{"n_layer": 12, "d_model": 256, "n_experts": 64, "experts_per_token": 2, "d_expert": 160, "d_shared_expert": 0, "activation": "swiglu", "moe_layers": [0, 1, 2, 3, 4, 5, 6, 7, 8, 9, 10, 11], "router_score": "softmax", "normalize_top_k": true, "routed_scale": 1.5, "balance_loss": 0.0182, "balance_bias": false, "router_z_loss": 0.001, "router_bias": true, "init_std_router": 0.0184, "lr_router": 0.00177, "n_head": 2, "n_kv_head": 1, "head_dim": 128, "vocab_size": 8192, "norm": "rmsnorm", "norm_place": "pre", "norm_eps": 1e-05, "positions": "rope", "rope_base": 10000.0, "rope_fraction": 1.0, "qk_norm": false, "attn_scale": 0.0884, "tie_embeddings": false, "parallel_block": false, "extras": ["capped logits"], "init": "normal", "init_std_qkv": 0.0254, "init_std_o": 0.0, "init_std_up": 0.0254, "init_std_down": 0.0, "optimizer": "soap_variant", "lr": 0.00246, "beta1": 0.95, "beta2": 0.95, "weight_decay": 0.06, "lr_head": 0.0059, "grad_clip": 2.0, "warmup_steps": 200, "schedule": "wsd", "decay_fraction": 0.609, "decay_shape": "linear", "final_lr_fraction": 0.0, "batch_tokens": 65536, "seq_len": 512, "doc_mask": true, "train_tokens": 562400000, "steps": 8582, "dataset": "wikipedia_en"}
Below are experts of layer 2 (counted from 0) of a mixture-of-experts language model. Rows are named router (the router's row for the expert) and show model dimensions 0-127. Each number is 500 + 40 x the weight over its row's rms, rounded and kept within 0 to 999. Numbers have three digits each.
Before each expert's rows: "comes after" lists some tokens at least twice as common just before its tokens as in all text. This comes from a sample of Wikipedia text that the model never trained on. Tokens count by the router's weight.

# expert 27
comes after: ",", " United", " New", " the", " in", " of"
router:491466482497508445612502545536532525502497466537510463532569546542503434552511459502548475520514583527510554442465499394450481511473494547524516454550476581531536498528537440494507447538526581510474464448437536488486494497567455439462513537442530495546584540477489518524449531497474491520471505459458503448405442495507492550492500530474476481502470476477458497491540453467522532537557

# expert 15
comes after: " |", ";", ":", "|", " –", " -"
router:594487467483523514518505542480516462538478421516459499580528550480528427507526462471522554550537514534472566461482484512478508503443433492480553447556496535521534513431542482504498411455502533539450546507473512436504533478440498476462577499460473503521543443525523594451501521499487531531469552492481455416451494461481521465452472571476486553425474451478493495471551486493512474574505

# expert 1
comes after: "-", " \"", " (", " un", " inter", " a"
router:493471461505537478528454497569503573525526482526460459498520528468528446509539456449510481506547587525453466513499487489541476566520434525614544443482442539494507501468548499458566502511538591523465536510488477422497500464470462439445501480465571444532520445539501476464553487479502498572470544477493478496499531496457540387484435541450467556456506500561493463532518460445526620530562

# expert 7
comes after: ",", "ed", "s", "d", " Preceded", " Succeeded"
router:551435475510536456510545521509535527505511540542477468438480525475509483501481476487558480516525433540482546453472469477373444509483492495495589502504467524538553507538502484489538485520567501499458463501528580484410504487488463516549514505461437475514510473465491541479508525469376476519495560502516486457464439418486477540481479509424487515521535449475528505533478443506521545574540

# expert 35
comes after: " of", " in", " to", ".", " for", " on"
router:593528502505496490573528506471465479526530475593481456527489504545557513501496489476496474554501535515494530411503504446459444482464461544495555450483489530548505516505541499485552501457517536550455462493444519492447503484442448482470572506462525520512511506568488520413558559497529423599456483447444524474496516499526498517521505478447469477443521451469500429509539508498511514513495

# expert 36
comes after: " the", " a", " The", " his", " and", " her"
router:515508478445528444519591527518512528544535343506487471516455508500558508495511510470498496513499531535476511503459489538469489506416464556547514476531507548502563539501508468467481455445474510499462511436454523434501551510437488471449502607474470477470521496581508532471512505505487462533496506494470445478523408484476530441448440600469481505444467484484487532439525468526503500470513

# expert 20
comes after: " |", ".", ":", "a", ";", " by"
router:521405468505527467538484513517437478516524513534494519519568515515538452523562439427579444575565511511464528489498481482459487497451504492478590444530520523517555505421547495405491466429562556493497559495445518462474515491476455470478546514466474484480487459545477529481521540488532431569449608447496441456478497478451500434435485527483494480478509495519516463479484479504550501544556

# expert 44
comes after: "\n", "-", "|", " 6", " Al", " 2"
router:511496494484523473499584543465424500535583482504482467460527525511562494543478477452518461509514506560438511449528433504446457525511459553576507445533522545548553559490555475437473465499503485547518541445476536485485491499526503515461517560462455457562510533581511545490448537458463522532462556510495466466485492461461544494493483537522432566488554519525479507457484483442501499489502

# expert 49
comes after: " of", " the", ",", ":", "-", " in"
router:543486473484514509534492516463457470506509473523428479508487509506493448497515399435510494516525525534436503493415446407460483541464477531531576437510385486495562518486572431405503503444552497528447516455504502449517585551516433463511462520493477467542531427544483572476566526510451464534463585477449448472442474489451558446469479535468488515502504476515493522448508479495547490467482

# expert 5
comes after: " |", "|", "R", "M", "F", "D"
router:498493471481522493498497442462441488515511528574496433536507513545513500521551448443519428528546525527491496478445489448464429573587463543497544479490477566535544486477538486482487510503569526573466524510511524490458558384466431504484510469454471509573554509511484496464526559464453523529458528496470469531481430509439503431496515501459465486499524477498516474521451507457532517522568

# expert 41
comes after: "\n", "  ", "-", "\n\n", " JPL", "}"
router:510497485471543428559506505505539477533544450536432454456516537529533452538523520430526503540548484565450518439508484455464443508515473532539498463514501503515503544506550432438504471482513529513447495442508535473434504485505388440466576532452429513532569528502489518456529563470502464541454562480407443453537472447499499422471466541441434528405483532509482451458500460487520524510508

# expert 48
comes after: " the", " in", " a", " on", ":", " The"
router:521488466479524480543500519462518480569576439525483447562504583512529458544529482530525473514542524540481508470471478459456465540505431568554553493532499581538513532395556471468511469510515536581497529448488521447467533497483451511483519521447465494536563481544502560497530522472508446511480545450465501453538468393497493464531477565494460525495533426457458521475437457431534503478531

# expert 2
comes after: " |", "|", "=", ")", ".", " information"
router:517403454504494485524530487568494489643552488487481433500488509526489508543509502472501451516543560580476546470510445442437458561528479512520536454547506500493584504487521483499556483478518543506392517496476506483479508431507485485500562549468436433522544452519552582377539525494468446541505542482541495460510485381445505517492471510472461496490520458505431551518553382420540538486503

# expert 8
comes after: " (", " \"", "\n\n", "-", "=", "°"
router:544417462468530454497479467505508482470540473514488483526436534539492403565536425485537483518521502522472530483443491517493472543485446565468515480543476525574582516468519476465504489486531585481500537511468478469479487474505467462513552540486568484584510468532454479451528514461459474559435514480441451491420497485470482495429490496447452572466464405545502504431534448470504515543514

# expert 53
comes after: " the", " a", " The", " its", " his", "The"
router:532487466454557467515533534474434545573588451559450449461554553501501463570517488471516499520512497559453518404491471480471470523492446580538547448554464493537573540445531461463520494491513523551493506463489518457452570454530473472470522524455536488509523515521471531455528535445436490525495507441467478466531498468490449476464432555457452494443456473513434479468524446502527548549496

# expert 50
comes after: ".", "\n\n", "ed", " based", " released", "d"
router:558493472464524435521515487481518470541530485528516479459461523493540496553496497504542501544508489537428503513488467477429466487491483549514545478555479490516503548489527454475531489456507543548424534480486524459444515483437457449453516523476404481610509487485496489502556518519483491571460530445491450464534454451409531484528458518461442512478594453488399469519477478478504556529474

# expert 33
comes after: " 0", ")", " 1", "%", " 2", "0"
router:534491487491497492526541515529439500570505494558507483479537493540565392494495491450508474525528504534459555464462493494392498542478481543480520456525466530524607550407516486478539471518495499496490508424506533485441582445465488475437524554459488470516526498486507524448493505475525511499515504470511464455501507426493492509513422551445454482492522465472460518502464489444489542531499

# expert 58
comes after: ",", " in", "–", " (", "|", "19"
router:501467457419522489508517578494484509583541444526436434565558510495534493495551488479509509528510524549468530441497483484458455498526447536503561456519494490554554503466531469474526454484544565557501495445442523447462533475489458472436519557456504470509564479509550559472508559468467429525431509492477478463488478406444468480474468547488457528442454513541425451493419445468494525505521

# expert 4
comes after: "–", ".", " (", ",", "19", " 18"
router:548516466511492505563497511533447549567541468541452455470525509511523469510481498485557492517537509574459511486522517510510448548521483574508492486554495548555544557500508408501524516516542504585492532481458548402475513461477416484464541566453458471508493512546475534510512535429521499544447534486477507469470501482478516495488449511491462498429465557538464480488477508466483508475555

# expert 32
comes after: " |", "|", ";", ":", "N", " on"
router:510504463478527445552554523493510589537556476542458488540513605528576435500493481440503432479491489575483513455504495461490469488437442517570559468535464479538526542525535434510536446476503569580485435455451528421497520473507415524492522528463481494523543477536505558458517536514529458520494562482476505480481447490500535481494451506493431556493480500487534451466473483474510517522553

# expert 59
comes after: " (", "-", " \"", "/", " un", " Un"
router:503512484494575455501491435489486508484468456548479428480485577528535480502483500470540496497569514530480480438490504505499439546479452590554487471486492513538514549514539478479607463512516536496469471444510497446476513519472444436461520488447536400526527522503554521480556540509512481504465495461425460437487501477488510492453461488450475464438539522500422423570467453522508504540524

# expert 22
comes after: "=", "See", " ·", "\n\n", "The", "Early"
router:505446485479531498493515487464500516527546507511465466500518518492553473605487491462553469551531542554484585490407501424457471536456469511465506480499521540523560529464521478512528508477493518559452465530517535457470544426463490471455489508462505509532506551503506598504417536439509451547470488537490479514506471470519502487427468587436442505498530517497421435504513467492479583517546

# expert 3
comes after: " the", " of", " and", " a", " The", " to"
router:533467466483506469518474497518481547519557434533412507532532490540541511469483478484520454564519605527511541512415452389501496550439487520576566406526430504514517493435527500443543434448504493528427540477428468456515549473489479502466497558467495507523549490506560495447514507473509431514488590467453463455501468465450536415478473496481483538516487481502503469473448469448515595454503

# expert 17
comes after: " the", " a", " to", " and", " was", " his"
router:547472470485514442484529575551464566533502403508469479488442522467524525482582422500523459499522520516486511504418407428505480502442467489532514477508492535540546528518521489445505516447534550482506562420509547490470522513520518440507557551480486470539544481570430510508468511450477471523468552484460442488542484449488563509507442565475460509453555445495459492484581504515535545489569

# expert 26
comes after: "\n", " in", " of", " on", " by", " to"
router:545462451447540458526545525496465511559544472541450435534519549542554453538520475468536462531532533552457534445472465473442446521505453559548546452540476525520555539462541441456533464483538545545469528475480544452463542461477456477449540543435486478547543506522497537458528552452470471549459519456469443450485463443471481482470448553457453528464480500514445470491480453455526535541526

# expert 24
comes after: "-", "|", ")", "  ", "a", "+"
router:541465448451544449533541531499472519570548473542447438536517554543553451537526472467533480532545535542461526453473467473445443520512455556546547457549479523535563544456538451468534469483534548546472526469469543452456542464471448481445541544445485482549538516523507541456532551451473468535453535456465446452486465446464482482471442551457449530464474489511441467493478452455529541533520

# expert 23
comes after: "|", "  ", " |", "\n", "'", "0"
router:538457448452551456524541524501466521571549464541454434528520557536554457549518466467538476539543526548453534451469475473443443522507462558539551458543478525530552537462542448454533462490540541554467531467479542459464537460472453482449543545439486478548545517528500539459534555466467471542451524458467452451485466441467481488469450552461445527464485493514449470495484446453530541536521

# expert 0
comes after: " |", ",", ":", "-", "|", " by"
router:517502464512547451547490494552538454520568510529491430516445517508580505523523479417534442537544492529431514448461541433439477516463482547537568430490492502472579506478541485443551449463557531521507531481501502462520582504428492492478511576445486469522546470467467579486528564458463495522516599434423402487419435458476507452526388497492510543483457536552495491483506481469572520509573

# expert 31
comes after: " was", " to", " he", " is", " were", " and"
router:564509474496527509530549591568512509534547436534495503463428602532484502482482470495590491504475508524467531515478465516472491493467477501574501445544471494567516548479515468483452451464582546522389500480433582465427554505486446480438499493478490413470525514481534543459516496465537483528513523478455454474472466483400540454510480534517469526548478469446443517517546491500475539514496

# expert 56
comes after: "-", "|", ":", " •", " –", ";"
router:534468483452555441471543506491556525518537463511524470477434494513520496548523455510547470505545523512465486525479452446468451516489411517528497496524477502576528499448507524432498480480509529514490503478471531525475530445484500420504537482502524481527543509495538517504473530453476474512456533449438459506549521464449371436519442485437486461489506480506508455504503437529505540576543

# expert 39
comes after: ",", ".", " that", " which", " where", " and"
router:529455465455498497535488512514480508543493504546488406481493542516535457554488559465509474530534518545443548462544464515456451516486430535496533475532491544545559530428515465473502471524536533542475507492526548450477571494523479472520549506470489507514543489500517492474550544512442451520472517416435459438550491481501492459501453542446476491502458514483444456491468427417559520540549

# expert 25
comes after: "=", "\n\n", ".", " =", ")", "History"
router:558455483452512485470481542423426483571481487553508463544538511486564459553492505505497516516507535525486515451438433506494492479506459519610497489507483509553529513510545482488481459503524543512507510430501504480488497459488509528433555579477474534614538515523501536478499547473511487496441480389462479471510482456484502466496455589479438493487526425476518454516405475539515549563495

# expert 43
comes after: "'", ",", "’", "(", "nt", " announced"
router:527504492478497419491515518496417561511508489504499518589504552561572496533488487428534521536527478539457527400517503514389431588519491583476586499496514474606521525486506464500558497529507501582421520515536541521436502502526440506460537469487481447577533516519513555461506556510468460496498494495425444495452499499468526498478502545474507449437479420528457453500501512488495547491479

# expert 18
comes after: ".", ",", "–", ":", "rove", "°"
router:538461454443548454532544527499464516561549468542453445545522552546560448545524468464538476534542530563454529450473469475443445517506453561542544452546476526531550534463537437455534463484539544552466534468471548456463541463466459480445545548459488477546546514518504539453528547454469465544453534454466453457490461435463483480466451554461446523462484493508445467492478454454532540535530